Below are experts of layer 5 (counted from 0) of a mixture-of-experts language model. Rows are named router (the router's row for the expert), up (a neuron's input weights, with its number), down (a neuron's output weights, with its number) and show model dimensions 128-255. Each number is 50 + 10 x the weight over its row's rms, rounded and kept within 0 to 99.
After each expert's rows: a language model's description of what the expert responds to; "raises" lists some tokens whose logits its average output raises strongly, later layers aside. This comes from a sample of Wikipedia text that the model never trained on.

# expert 46
router:49 71 42 71 37 45 58 44 45 70 48 41 56 39 49 44 46 40 68 52 51 39 56 48 49 59 42 60 52 58 41 48 59 57 48 33 54 63 58 48 51 45 65 41 39 41 49 30 68 52 44 55 56 57 66 51 60 62 66 70 40 58 35 36 66 46 49 52 56 63 49 84 62 46 50 53 52 46 61 34 47 66 36 35 45 47 51 44 63 62 26 36 48 48 55 59 45 46 41 39 48 47 58 52 57 56 43 46 36 61 69 59 47 55 65 56 65 62 35 49 39 57 57 39 53 71 60 40
up2:54 49 66 39 52 53 44 64 46 40 46 31 53 44 50 71 50 36 61 47 45 55 37 53 50 61 46 32 46 60 50 66 37 40 31 56 54 28 40 52 40 54 35 71 43 63 60 58 51 32 49 64 52 52 48 47 50 49 53 44 51 40 57 35 30 59 41 69 53 61 58 52 51 47 56 46 57 57 61 49 42 51 51 58 44 60 41 50 44 49 48 70 56 29 53 27 47 37 69 56 57 53 58 48 52 50 52 29 67 57 35 41 57 38 52 58 43 41 55 42 43 57 39 80 41 34 34 44
down2:60 70 44 42 47 32 51 46 56 62 40 64 52 58 62 59 41 38 45 56 60 52 57 51 47 48 68 49 27 42 66 49 42 22 56 44 36 64 48 62 56 25 53 60 49 30 61 32 56 44 58 68 59 40 42 52 41 33 45 45 68 43 52 41 51 44 42 61 56 65 46 43 60 75 43 51 55 47 43 50 44 42 41 57 43 53 43 45 58 43 44 62 31 42 52 46 45 39 43 41 49 50 38 55 56 34 52 43 44 60 36 45 36 44 63 61 58 54 55 35 77 59 59 49 51 42 55 54
up3:51 56 65 58 57 41 71 40 56 57 46 63 24 62 53 31 54 45 42 65 53 38 52 51 45 44 43 46 48 56 52 54 41 60 51 57 42 51 49 54 47 58 43 43 55 58 61 48 39 43 39 39 52 34 65 56 61 46 56 79 54 57 57 44 57 50 62 32 52 50 52 38 48 47 55 57 52 28 46 59 75 46 44 48 54 44 46 44 30 62 58 66 41 45 51 57 34 66 59 54 41 61 81 52 37 38 57 66 47 61 58 62 61 61 37 47 56 58 43 34 46 56 39 45 54 61 48 54
down3:55 54 65 45 49 68 64 42 44 56 60 51 30 66 52 51 42 38 56 50 47 50 32 41 52 44 62 47 56 53 33 40 48 54 56 56 47 42 57 42 45 41 41 67 32 78 43 43 47 54 45 55 55 20 49 56 48 45 40 39 52 46 46 38 41 59 49 43 57 51 49 48 52 62 43 37 41 41 48 45 49 44 45 61 60 40 44 30 61 53 54 39 77 58 45 68 42 66 48 52 47 50 44 51 53 48 49 53 59 43 53 62 43 47 42 46 53 49 42 31 50 63 54 68 49 40 44 46
up4:63 64 56 55 44 50 54 54 52 54 35 48 41 56 61 60 47 54 57 59 52 56 43 42 52 56 66 39 55 63 56 46 43 53 39 60 49 37 64 46 50 40 55 57 55 31 58 61 43 50 40 50 68 57 42 60 47 48 67 50 39 39 73 47 46 46 73 55 52 71 43 38 53 58 36 76 45 45 55 52 51 55 43 63 46 49 51 31 64 40 47 47 51 46 67 55 68 53 40 46 38 45 63 56 53 55 51 50 67 50 35 44 51 29 41 55 51 29 38 33 36 53 57 34 56 59 44 57
down4:41 54 53 55 59 36 60 43 50 58 45 67 56 59 58 46 39 69 61 46 55 47 39 52 36 41 43 55 51 66 26 46 60 43 56 39 64 53 37 44 48 38 52 52 63 65 52 50 62 55 47 59 49 47 40 68 42 36 34 48 47 78 23 62 42 66 44 47 58 58 57 44 59 45 51 48 61 49 37 36 55 43 51 55 41 52 45 48 22 37 60 45 56 44 55 52 41 50 56 59 58 40 47 57 47 57 53 41 32 40 53 52 36 79 64 46 54 60 45 34 41 49 48 47 60 52 44 61
up5:61 54 52 69 44 44 37 54 66 59 51 44 48 32 55 51 50 59 52 58 42 40 62 66 42 58 58 46 37 54 39 34 41 53 36 45 50 47 49 44 62 53 48 47 65 31 63 55 41 62 53 51 50 47 36 67 55 50 67 54 64 57 44 45 43 45 61 36 54 54 63 66 45 53 64 51 63 50 55 45 59 31 43 35 65 42 51 51 53 38 49 54 51 50 53 49 39 31 45 57 39 53 57 72 48 53 49 68 51 46 52 41 24 60 29 50 40 33 27 57 41 27 40 41 47 47 41 48
down5:59 37 53 54 47 44 42 51 53 42 46 69 48 36 55 59 70 61 48 49 54 72 55 51 55 43 62 56 50 40 44 48 75 45 53 53 52 45 59 59 59 55 42 49 47 51 55 69 39 30 54 44 53 53 55 37 32 41 66 46 58 53 31 60 42 58 64 69 57 60 52 44 21 37 58 49 58 58 48 63 49 58 61 56 44 65 71 51 48 58 62 58 44 41 52 39 55 44 37 67 44 65 44 58 38 58 41 56 63 68 48 41 40 61 45 36 62 49 34 30 51 62 44 46 59 50 47 55
Description: Line breaks and closing pipes ending table rows or list lines, and double breaks before section headings.
raises: "- ", "Other ", "Sub"

# expert 38
router:52 52 62 48 52 50 37 57 51 59 54 38 62 72 69 56 56 49 44 43 38 54 43 49 62 34 58 28 52 48 42 51 56 55 56 60 45 34 36 47 43 49 37 46 42 40 64 37 50 61 33 33 47 55 44 55 33 49 42 49 61 47 52 51 70 48 59 50 42 49 58 62 59 76 53 46 61 64 51 45 62 41 50 42 49 60 57 48 60 45 30 59 35 63 55 65 61 46 67 45 38 26 68 48 50 40 44 33 25 53 49 52 20 56 55 51 45 58 53 48 60 39 70 60 60 56 53 38
up0:50 46 56 43 37 32 55 50 31 54 65 44 75 44 52 63 54 38 28 57 64 42 61 52 53 40 33 53 55 61 51 76 45 49 56 36 52 59 52 67 39 52 58 50 47 42 41 64 72 49 45 40 54 42 41 44 44 28 42 44 50 62 64 52 36 42 44 62 49 40 48 33 30 42 45 59 60 34 64 65 58 48 54 45 29 36 47 74 48 54 41 53 31 50 58 49 33 56 50 30 42 45 43 35 47 60 56 44 38 32 53 84 56 51 56 55 49 41 40 57 53 45 41 43 53 44 44 46
down0:62 57 59 54 32 34 51 30 37 56 63 41 50 38 42 53 62 29 54 41 57 55 64 36 42 39 59 43 61 27 47 66 58 55 54 43 62 52 49 56 57 44 48 53 56 43 45 41 56 54 37 55 27 43 69 46 43 44 45 50 62 47 48 43 41 38 59 39 59 48 66 54 44 61 55 49 40 59 60 49 30 52 46 49 46 43 49 39 59 55 44 55 47 66 44 54 65 61 39 45 69 32 55 55 48 49 30 32 70 49 40 47 62 42 59 61 67 57 44 36 47 57 52 66 50 46 47 41
up1:31 42 66 47 56 44 59 47 43 34 57 52 40 54 49 41 67 42 47 62 45 35 53 53 53 37 63 55 56 63 57 57 49 47 57 55 41 52 71 65 48 60 35 51 56 36 55 53 44 48 52 46 73 45 39 49 67 68 55 76 43 34 36 57 47 59 51 52 52 45 65 52 53 46 57 40 38 33 62 47 49 26 35 72 47 38 51 40 43 54 62 48 68 59 52 43 42 52 76 44 51 79 51 55 46 47 53 55 47 51 40 54 42 41 44 52 44 41 49 53 58 30 51 45 47 34 53 37
down1:61 63 53 31 47 47 46 56 58 59 64 58 46 47 49 43 43 62 49 59 56 40 55 64 61 62 47 45 48 43 38 61 54 61 68 55 47 45 44 46 30 45 45 54 40 45 55 44 60 26 47 51 48 48 51 58 40 58 42 31 59 56 54 46 57 58 39 43 50 53 52 28 45 57 55 50 39 50 47 36 63 55 43 47 62 65 59 59 64 50 51 43 54 51 39 61 48 56 46 36 40 52 56 68 57 58 67 22 29 38 51 68 55 50 53 56 28 63 66 62 69 36 46 44 37 53 46 58
up2:60 49 62 45 57 55 48 46 61 60 58 48 60 57 53 44 47 40 67 38 58 73 39 52 65 51 51 53 56 36 65 37 37 55 54 35 48 45 53 30 45 46 43 66 71 46 40 58 73 44 42 47 40 61 46 43 55 47 66 39 51 40 47 24 51 35 43 54 58 62 28 51 48 52 48 71 59 56 41 51 40 61 43 67 35 40 49 65 33 49 68 53 32 32 45 45 47 45 47 49 45 43 49 45 33 55 42 69 48 46 55 67 50 50 47 62 58 39 63 62 43 52 42 48 46 68 50 50
down2:52 45 31 51 60 69 68 61 48 50 63 69 47 29 57 47 37 36 48 41 34 55 61 56 51 55 45 48 47 50 35 40 51 34 45 36 39 41 50 53 49 55 41 50 59 74 42 51 62 36 53 69 44 62 56 61 47 59 51 42 57 41 54 56 43 45 49 36 47 51 39 56 58 48 55 34 53 59 44 44 43 62 50 58 45 46 42 54 35 48 41 43 32 47 50 63 45 54 64 42 44 48 68 65 47 56 41 68 58 43 57 50 51 63 57 70 40 58 58 45 40 77 49 57 56 39 25 56
up3:67 46 49 43 54 40 60 55 54 57 71 51 64 31 43 55 46 53 48 37 43 43 51 51 39 62 35 48 69 58 42 43 47 46 48 31 60 37 63 53 38 56 57 70 48 51 43 59 55 54 66 49 53 55 42 61 43 57 66 49 53 41 56 61 53 51 46 54 31 40 45 52 53 35 32 59 40 63 47 48 41 40 57 52 38 64 33 46 55 30 57 60 57 46 55 47 44 44 48 59 50 43 47 42 49 48 53 60 58 36 44 61 39 57 25 60 41 52 68 56 17 38 64 55 52 60 44 48
down3:49 62 59 61 40 39 57 68 59 59 54 58 60 49 54 56 55 78 47 62 58 61 52 55 50 56 57 52 41 51 34 57 50 64 59 47 34 41 57 49 51 55 46 50 25 74 45 50 64 41 58 48 48 42 44 46 52 59 40 50 77 49 64 52 42 47 50 45 54 47 65 45 55 50 57 43 46 45 53 51 54 48 44 67 66 47 37 46 51 66 50 52 50 55 30 38 61 51 43 34 40 59 64 59 66 40 42 44 58 46 47 53 56 49 50 43 48 64 41 57 61 25 65 34 48 60 46 50
Description: Century digits starting years after dates or in (such as 199, 201, 184), plus sentence-final periods before paragraph breaks.
raises: "g", "gh", "\n\n"

# expert 10
router:31 40 62 63 59 57 54 48 54 48 40 46 66 49 45 52 45 28 44 51 60 34 40 40 72 47 57 37 66 31 65 49 46 46 66 55 48 36 53 52 51 56 39 47 82 57 57 45 53 53 46 55 36 49 43 66 41 43 30 51 56 45 52 44 54 41 60 43 36 55 35 45 36 54 40 38 62 43 52 55 37 52 37 62 50 62 49 57 53 26 45 57 44 57 58 55 38 62 40 53 43 53 35 55 34 55 35 54 34 50 30 64 46 58 39 47 49 34 37 53 29 33 60 77 58 41 46 52
up3:49 54 43 51 57 59 69 54 41 64 64 43 47 41 40 39 49 59 59 48 62 70 36 44 53 58 53 50 44 55 61 55 51 59 49 41 51 59 45 45 62 67 52 68 53 51 56 43 56 48 55 52 51 45 54 42 32 49 50 60 49 63 56 69 58 57 42 34 43 57 36 47 32 38 63 48 46 53 28 49 47 31 40 56 50 29 47 56 49 50 45 37 52 56 50 66 24 44 67 38 53 45 63 24 39 48 43 59 40 61 46 45 41 45 48 49 56 31 67 56 58 46 62 31 60 57 62 39
down3:50 47 46 47 70 55 48 42 53 76 45 57 55 49 32 50 51 33 60 54 54 63 59 52 49 62 64 48 68 40 42 54 46 46 48 31 43 45 50 49 36 63 37 51 64 43 42 56 46 64 47 47 54 52 46 55 42 29 42 54 27 24 45 43 28 49 65 30 56 67 46 42 15 56 59 59 53 65 50 59 34 34 55 61 50 27 37 53 49 34 49 48 50 53 40 67 37 58 50 53 69 60 65 42 33 65 39 64 40 57 44 48 53 55 57 45 45 48 57 65 45 54 43 54 64 54 53 53
up4:38 35 76 62 43 53 36 31 46 39 55 45 49 43 54 57 61 43 58 47 51 40 46 41 59 53 59 52 63 55 46 57 38 44 45 49 43 42 64 58 61 56 61 55 59 51 65 44 58 59 37 47 69 59 51 49 31 42 50 55 56 53 49 34 53 41 28 51 45 59 49 54 44 47 31 45 53 47 61 50 42 69 56 41 41 41 38 66 37 52 34 39 51 53 28 69 57 27 58 55 69 32 45 51 40 59 55 39 60 59 46 58 44 54 64 65 55 50 56 56 47 32 46 51 54 39 59 52
down4:36 35 63 38 39 52 40 35 58 44 42 60 64 40 39 61 38 22 50 48 60 38 51 47 37 43 44 47 58 57 54 61 50 39 58 61 60 49 49 35 45 58 52 50 76 45 40 57 45 37 74 47 44 42 48 44 63 49 47 74 47 48 60 41 46 54 71 48 22 44 52 51 41 45 53 48 32 66 57 43 60 67 56 49 39 50 57 51 64 33 47 38 56 55 41 31 58 46 54 43 42 46 63 45 53 47 43 59 59 33 49 63 48 75 62 65 58 32 44 47 52 38 60 57 32 64 43 55
up5:42 55 58 57 43 57 60 45 65 51 48 67 64 40 38 35 52 71 54 38 48 74 59 52 41 52 40 54 40 44 56 59 49 52 25 37 49 35 47 52 57 57 49 60 55 48 46 57 63 66 33 43 49 34 41 59 48 56 47 50 46 43 68 64 67 54 52 40 28 55 43 46 43 52 51 63 52 40 42 48 47 48 39 55 50 55 50 32 43 51 57 56 55 42 37 48 33 58 48 58 39 50 42 59 55 40 41 59 53 70 41 44 48 49 64 37 63 58 55 40 46 53 48 46 37 56 58 51
down5:42 47 43 38 42 53 45 44 48 64 24 47 43 57 57 34 68 46 61 39 48 62 63 38 54 45 47 53 50 49 61 48 56 39 43 64 62 52 45 42 53 56 41 47 55 53 72 48 68 45 47 40 48 38 45 48 47 50 56 48 44 53 66 39 50 48 70 45 55 69 56 41 56 63 50 41 52 74 45 47 62 32 45 44 41 43 57 42 56 45 35 52 47 47 53 43 38 54 57 58 40 58 57 47 68 40 67 46 38 49 56 60 33 48 41 42 66 58 40 65 34 49 41 59 33 48 55 31
up6:49 57 47 48 30 37 48 47 54 66 58 56 67 62 23 62 42 57 54 51 42 57 47 56 44 61 50 58 30 34 61 70 48 52 32 52 51 47 49 41 50 54 43 54 56 38 55 62 56 58 25 46 52 57 65 47 45 40 49 42 49 33 64 58 62 34 46 42 36 42 38 34 55 60 43 55 60 54 52 39 60 50 41 74 48 45 40 44 65 44 49 59 39 41 19 37 33 56 19 60 35 47 63 51 55 30 44 68 49 59 34 58 45 47 59 66 66 63 45 51 45 58 50 59 42 54 56 46
down6:44 53 59 38 43 51 49 30 36 44 43 60 55 48 40 45 68 56 56 51 54 39 46 42 46 47 40 48 41 58 39 43 51 57 52 53 69 56 55 38 62 39 44 46 40 73 71 54 58 49 50 57 49 49 42 35 34 55 44 43 66 41 58 45 56 43 75 54 55 50 68 30 50 64 42 39 44 56 63 62 61 38 52 57 28 59 46 49 72 38 36 51 45 40 48 49 53 53 48 48 64 38 45 49 62 53 53 55 42 46 56 62 44 53 35 28 40 61 53 46 32 53 29 42 47 51 58 67
Description: Pronouns and first words inside quoted song, album or episode titles and dialogue, such as You, My, I, It, He.
raises: "ast", "est", "ast "

# expert 28
router:52 47 39 40 49 50 46 57 63 43 54 43 69 49 51 69 65 49 60 69 50 50 58 56 38 45 51 47 58 43 50 47 36 54 59 48 50 54 68 65 55 48 46 42 78 30 50 40 43 45 52 30 48 50 43 43 46 45 49 49 59 38 40 47 52 32 56 69 54 55 37 51 74 58 47 76 56 58 58 68 57 51 60 67 46 55 40 57 69 37 41 50 51 71 65 50 36 34 33 53 37 46 37 47 60 42 63 57 52 43 53 56 42 68 54 44 46 56 49 47 54 35 76 60 46 54 53 49
up0:45 67 61 63 64 53 44 63 47 46 57 52 50 43 53 46 50 44 40 53 45 41 56 54 30 50 37 58 56 63 57 37 42 58 49 56 44 62 39 31 47 52 53 56 59 61 44 53 29 40 50 47 36 56 51 61 52 55 52 44 35 40 70 49 47 60 46 53 54 58 28 66 61 38 39 47 60 48 42 48 40 58 65 56 49 54 31 65 55 48 41 24 56 44 49 48 66 50 66 35 37 40 53 76 35 53 37 34 51 64 54 57 52 67 68 57 34 63 48 33 57 51 64 50 47 59 59 53
down0:53 64 44 38 36 53 58 28 50 45 45 43 57 72 30 46 50 34 47 59 50 41 51 60 45 52 65 54 49 45 54 52 55 32 53 49 55 46 35 41 61 53 58 58 47 16 78 49 46 50 41 50 39 48 50 34 54 53 30 40 57 57 48 34 67 43 35 49 56 51 35 43 53 48 61 31 45 53 65 54 50 66 62 46 63 46 47 54 59 50 58 52 66 41 41 46 53 53 47 44 67 52 55 49 47 52 53 49 50 40 52 45 45 47 47 66 51 45 43 66 77 39 51 43 37 54 47 51
up1:56 42 61 64 44 53 49 38 59 68 41 23 47 47 49 38 59 58 42 40 41 49 35 37 31 81 44 62 47 47 50 56 47 47 61 46 51 54 46 35 46 50 76 58 55 25 58 49 30 57 60 41 61 47 59 56 43 51 52 55 68 58 59 42 58 36 47 23 54 49 58 40 44 40 53 38 39 55 36 59 54 66 60 45 50 46 35 51 38 74 55 57 67 57 42 40 44 50 40 49 59 38 56 48 47 52 38 53 57 55 50 46 36 23 49 41 60 34 48 55 56 47 61 51 41 50 43 57
down1:45 51 42 61 67 39 33 37 56 58 42 51 38 53 64 63 50 55 56 63 44 72 49 51 52 71 46 48 48 50 73 49 59 53 42 63 26 52 66 55 62 48 50 48 22 45 37 53 33 50 54 30 46 59 34 45 50 53 41 59 34 55 34 57 45 70 51 41 56 57 21 59 52 47 36 65 44 58 48 62 64 64 48 40 44 46 63 72 47 43 52 51 43 37 70 59 38 39 53 68 52 56 34 42 56 41 61 42 47 58 60 37 51 43 42 61 54 48 41 49 47 57 46 45 54 59 49 40
up2:37 48 70 52 57 55 57 35 44 50 41 68 25 57 45 62 43 56 39 69 55 45 57 42 43 53 44 47 44 65 48 53 44 68 47 44 68 54 70 49 64 46 40 54 32 53 58 59 58 39 46 50 39 55 56 70 57 63 43 49 30 53 75 35 42 53 51 39 44 63 55 39 59 51 50 23 45 50 54 69 50 42 35 50 55 56 58 44 51 47 42 38 47 56 28 45 69 43 45 57 43 55 56 60 55 50 50 45 68 41 37 53 57 48 72 58 36 73 53 50 47 23 59 56 40 54 45 44
down2:44 45 59 57 56 40 53 30 46 47 59 43 74 38 57 49 53 55 41 55 57 43 45 53 64 55 59 56 56 53 43 61 42 55 50 57 50 63 61 56 66 44 46 54 61 40 58 44 55 56 33 54 47 48 45 58 46 35 55 40 43 58 64 28 39 51 56 61 50 64 29 51 41 37 56 59 28 43 41 60 40 38 44 63 64 54 48 43 60 44 50 29 52 50 50 37 42 41 41 49 47 56 56 42 53 37 52 50 49 51 49 39 54 50 69 39 54 54 42 71 37 39 46 57 48 42 25 55
up3:55 52 72 46 45 50 41 44 38 48 40 52 54 51 63 47 51 65 54 42 45 44 54 53 48 27 44 43 49 66 51 42 65 43 69 30 44 52 49 58 54 47 58 40 60 38 50 39 53 63 37 37 50 54 51 41 65 57 67 43 30 47 53 63 48 46 57 67 41 32 46 70 53 31 38 57 47 57 54 72 53 45 57 34 37 42 56 53 63 72 49 54 54 39 64 52 34 38 52 48 36 45 54 48 66 45 55 51 43 61 47 58 30 58 43 38 36 61 44 50 37 45 31 39 65 46 48 41
down3:37 46 57 63 50 57 42 50 58 45 61 57 33 51 43 51 53 55 60 39 56 52 26 53 52 50 58 52 37 48 40 35 51 42 49 67 65 21 47 50 50 46 48 45 30 62 54 55 56 57 44 62 56 57 54 56 50 57 70 56 57 35 34 55 43 39 42 27 40 61 69 59 46 45 32 57 49 50 62 47 49 52 57 33 55 58 36 48 40 54 66 58 55 52 61 65 62 69 50 45 57 40 58 58 42 56 47 77 51 36 62 43 61 29 43 54 64 53 47 52 66 53 64 51 42 55 64 54
Description: Word endings completing names and nouns, common in species and genus entries and place names, such as snail, mollusc, Lewisham, Skipton.
raises: "—", ", ", ",", "DO", "), ", ",\" "

# expert 49
router:31 40 47 68 53 66 48 60 45 56 61 48 41 48 25 56 50 63 52 57 57 62 66 50 75 35 36 56 47 70 48 53 43 45 41 57 50 58 47 61 49 58 42 40 43 49 57 46 55 70 57 51 42 58 60 51 35 49 45 54 58 63 68 70 29 52 46 43 32 37 65 54 67 45 63 41 48 36 47 51 48 57 78 42 53 37 60 64 56 45 51 44 41 54 52 49 32 39 47 52 54 53 47 56 41 33 50 53 52 50 47 44 57 59 27 52 49 56 54 51 56 59 45 37 55 60 51 45
up2:51 73 57 45 50 63 51 61 65 37 41 36 51 56 41 34 36 48 67 50 57 66 40 58 48 56 65 44 69 48 51 22 47 56 60 49 51 39 39 44 52 58 45 45 57 50 59 49 56 48 32 46 53 65 44 51 68 60 62 56 49 54 60 53 45 61 75 64 44 44 37 54 38 49 38 41 35 57 50 44 29 51 60 59 65 35 37 31 46 37 47 54 45 69 63 58 57 48 68 40 64 43 32 69 69 51 61 47 47 51 57 48 39 43 55 31 50 52 66 57 43 47 66 43 45 50 55 36
down2:40 53 68 54 59 22 60 66 54 62 62 75 48 37 43 54 52 48 54 51 39 47 51 45 38 53 41 54 43 48 41 49 47 49 51 64 34 44 71 74 54 44 71 66 50 62 48 57 66 37 41 54 55 60 43 66 31 61 52 62 65 38 48 40 37 63 52 59 62 34 57 52 62 30 73 55 52 53 42 49 53 38 52 52 20 72 48 39 66 46 60 53 56 63 39 49 54 42 48 49 40 51 53 40 38 64 58 46 50 47 50 64 44 62 56 41 49 53 55 42 52 46 46 43 57 44 62 55
up3:51 53 63 44 58 42 58 46 59 50 47 68 67 63 51 60 54 58 28 47 46 56 57 40 54 50 39 52 38 61 54 60 25 48 36 48 48 36 47 31 48 38 57 35 47 48 45 53 42 71 52 46 57 45 44 59 72 47 62 38 58 56 55 38 70 43 33 43 34 44 46 62 59 50 44 44 42 44 62 51 49 39 34 56 49 41 43 61 51 50 48 57 31 63 43 57 59 77 32 64 47 41 53 46 42 43 50 54 49 66 57 66 35 42 51 51 41 54 40 34 51 48 33 47 48 43 46 47
down3:45 47 61 40 61 38 30 47 62 55 48 61 50 55 59 44 50 47 39 39 57 50 61 45 44 34 63 48 48 34 52 47 61 55 49 49 52 69 63 40 44 56 41 67 67 57 56 55 37 60 60 33 66 60 48 53 63 38 59 47 56 56 37 48 56 44 50 47 48 53 65 62 64 54 60 22 58 59 51 42 55 34 58 41 59 35 44 49 37 46 48 45 48 41 41 45 64 46 49 37 57 38 47 55 61 47 50 62 56 52 44 52 36 37 49 51 55 42 33 60 57 46 60 36 46 42 44 28
up4:57 56 52 43 65 49 56 47 60 42 43 53 49 57 34 52 61 66 46 42 43 56 52 41 52 50 50 65 56 57 70 66 52 42 62 48 68 51 41 39 51 56 49 20 56 33 47 40 39 49 54 46 55 64 41 49 40 53 60 38 39 68 42 40 55 58 41 61 36 42 65 58 58 55 42 39 34 40 64 66 44 53 44 56 54 30 36 48 66 60 50 52 64 54 49 35 41 49 53 78 61 53 53 37 63 63 60 59 59 63 20 42 51 39 48 56 56 72 44 52 59 49 65 42 53 43 60 50
down4:64 56 44 62 67 48 33 56 40 44 64 50 49 62 36 63 55 50 39 40 53 61 48 66 34 53 47 53 45 37 39 54 58 32 41 52 62 51 61 55 54 51 56 93 71 72 46 50 52 45 53 77 58 38 54 57 57 44 43 58 39 55 40 55 49 68 51 30 49 53 46 56 46 45 56 32 52 49 59 55 60 43 38 37 46 52 47 55 45 39 40 63 48 53 51 31 66 60 50 44 44 30 62 46 35 56 58 51 50 61 59 62 50 49 76 48 38 57 32 62 33 29 50 58 35 51 45 54
up5:56 40 60 53 53 51 73 41 47 53 46 55 43 50 60 44 53 50 37 59 47 39 47 57 42 49 58 47 46 45 62 53 36 55 66 53 31 52 43 42 44 32 45 36 61 49 54 46 44 49 58 56 46 48 37 58 61 47 67 53 64 45 53 42 58 34 32 38 62 52 44 53 49 40 46 63 53 55 38 59 56 60 57 64 31 50 39 47 25 46 60 55 42 49 45 46 17 48 40 48 61 27 43 46 48 51 36 51 65 54 48 38 47 44 57 45 62 46 55 57 43 44 56 56 45 57 60 27
down5:55 47 53 41 37 55 41 33 42 53 54 45 55 63 36 54 46 66 47 62 54 58 41 56 43 55 40 51 46 60 48 49 64 59 59 56 45 48 30 47 22 51 65 47 80 30 48 46 45 61 49 46 46 44 54 51 48 54 52 39 71 61 58 52 52 40 42 36 46 57 49 53 44 41 36 61 57 53 59 39 60 64 46 46 46 50 39 59 29 53 54 36 57 71 71 64 47 55 41 67 70 29 59 56 56 59 56 52 60 47 52 46 39 38 47 44 46 44 46 50 46 52 57 49 43 45 37 52
Description: Pipe separators and divider rows in wiki tables, especially election results with Party, Candidate, Votes, and match score tables.
raises: "Species ", "Post", "Awards"

# expert 23
router:49 34 42 50 59 46 42 61 50 46 39 64 64 53 62 40 73 39 49 54 66 45 49 50 57 49 43 52 67 52 47 77 47 56 53 42 39 25 65 52 54 60 52 55 68 47 59 32 60 42 51 47 61 59 47 45 44 49 42 41 57 33 33 48 65 46 42 54 41 56 47 54 60 65 67 67 51 50 48 49 54 43 44 55 62 63 36 66 56 53 35 38 39 64 65 45 53 49 32 45 49 60 44 55 47 69 38 46 55 40 37 65 68 65 57 49 52 52 50 42 37 41 56 65 66 37 35 48
up0:50 58 28 53 41 45 67 44 55 63 45 40 49 58 39 56 43 60 52 51 58 47 43 50 47 32 43 44 52 63 65 54 68 42 39 51 60 36 54 50 54 20 57 58 57 47 66 46 44 44 39 51 53 48 47 47 37 46 52 54 43 65 53 46 60 44 47 59 46 57 36 47 48 43 59 56 59 65 40 63 36 51 44 48 28 31 32 38 53 34 51 35 56 45 53 57 54 36 71 46 35 33 47 51 47 61 54 62 50 51 40 46 57 46 57 47 46 51 49 40 71 50 40 54 49 52 59 58
down0:57 38 48 46 49 51 44 55 59 41 52 32 68 46 44 41 51 46 63 49 42 41 56 31 46 52 47 54 63 51 52 47 59 42 56 46 35 46 49 56 49 34 60 46 55 40 38 38 52 33 55 52 57 22 56 69 57 41 54 60 32 60 57 80 37 40 64 43 58 50 35 39 48 48 67 68 31 47 51 44 15 50 42 68 70 51 38 48 54 54 52 43 44 57 41 45 62 42 35 57 34 75 50 46 33 66 63 43 61 53 45 57 35 30 53 49 38 58 51 47 50 47 39 45 60 40 59 52
up1:49 53 57 56 61 64 48 65 46 58 41 49 54 63 33 34 64 42 57 46 52 61 38 51 43 67 58 58 56 39 48 63 71 30 52 49 49 45 37 36 36 39 44 21 55 57 47 58 60 63 62 60 46 33 47 56 51 54 37 58 64 38 53 48 50 65 50 48 67 43 53 67 56 46 53 49 59 38 58 46 48 41 69 45 44 54 43 58 55 35 58 60 43 59 35 54 65 69 53 39 41 44 55 53 46 45 48 36 33 64 53 50 41 50 45 40 53 42 50 53 33 63 63 60 46 50 19 51
down1:52 57 51 41 51 47 41 58 62 56 70 51 37 48 41 45 55 47 55 46 42 54 51 49 46 72 56 61 50 25 26 32 54 60 59 53 39 63 44 36 65 50 46 38 48 42 72 61 49 45 60 51 31 59 50 54 48 36 73 56 38 37 52 47 55 44 49 45 43 59 71 60 72 53 57 56 57 57 51 33 47 45 40 46 39 56 46 39 44 27 28 56 48 52 63 45 56 24 42 66 53 42 55 40 49 47 43 53 35 63 46 60 51 51 38 55 56 37 61 32 40 47 59 51 49 52 51 48
up2:50 47 55 54 55 63 49 37 57 41 52 50 43 46 42 70 50 32 53 39 40 41 43 54 42 38 45 63 50 52 48 47 54 60 45 42 43 60 35 56 44 48 55 75 48 51 40 51 54 63 61 50 63 44 75 40 36 54 60 55 54 48 41 45 40 40 51 59 41 47 25 49 40 46 55 43 42 59 67 52 65 38 65 47 41 55 55 45 48 42 58 46 69 58 40 59 52 31 70 57 45 63 66 42 36 60 38 56 48 47 52 54 52 49 55 28 34 55 64 59 64 51 65 62 46 61 65 61
down2:41 51 47 57 46 48 57 48 59 64 44 55 31 45 46 50 38 53 54 52 50 53 47 62 38 51 20 41 49 54 50 45 50 42 37 38 43 52 33 47 49 39 65 55 47 59 48 29 73 18 51 44 64 67 60 43 30 49 43 46 46 45 60 52 57 41 51 57 40 44 51 33 45 51 51 51 55 47 73 44 55 48 65 54 71 64 61 56 44 58 30 43 40 50 40 66 51 45 58 45 45 57 28 45 48 46 48 65 56 36 52 39 61 58 44 43 60 58 63 40 29 55 63 58 52 36 68 43
up3:46 55 51 35 36 31 52 48 49 54 44 59 38 45 45 69 56 38 60 47 39 45 62 49 54 57 40 67 62 45 55 58 48 47 46 62 49 82 34 57 52 52 51 39 51 56 54 60 59 45 56 67 46 36 57 48 43 50 39 40 40 60 50 62 69 45 47 50 29 57 64 36 50 51 51 35 54 45 37 40 48 38 46 47 36 39 51 41 37 42 37 59 46 44 55 53 54 56 33 44 37 38 45 72 43 50 55 63 63 42 60 57 43 39 42 47 34 50 22 41 61 52 40 40 56 55 28 42
down3:55 43 55 33 50 56 30 39 42 46 44 42 49 51 48 75 56 47 55 51 60 50 57 51 34 50 40 48 56 52 42 52 65 70 41 61 62 68 61 33 42 36 50 51 60 46 62 58 52 50 64 57 64 64 51 39 44 53 39 56 53 44 43 42 38 46 34 50 55 55 46 57 60 60 58 59 42 61 57 48 48 35 60 48 46 43 34 37 47 51 37 57 48 49 56 42 44 38 64 51 38 63 46 50 75 31 54 59 49 63 65 51 47 54 71 54 49 51 35 50 61 46 47 48 45 57 48 47
Description: Closing pieces of split words, such as suffixes -s, -ed, -ation, -ers, -ing, usually right before punctuation, plus also and However.
raises: ", ", "\n  ", ". ", "; ", ".", ".; "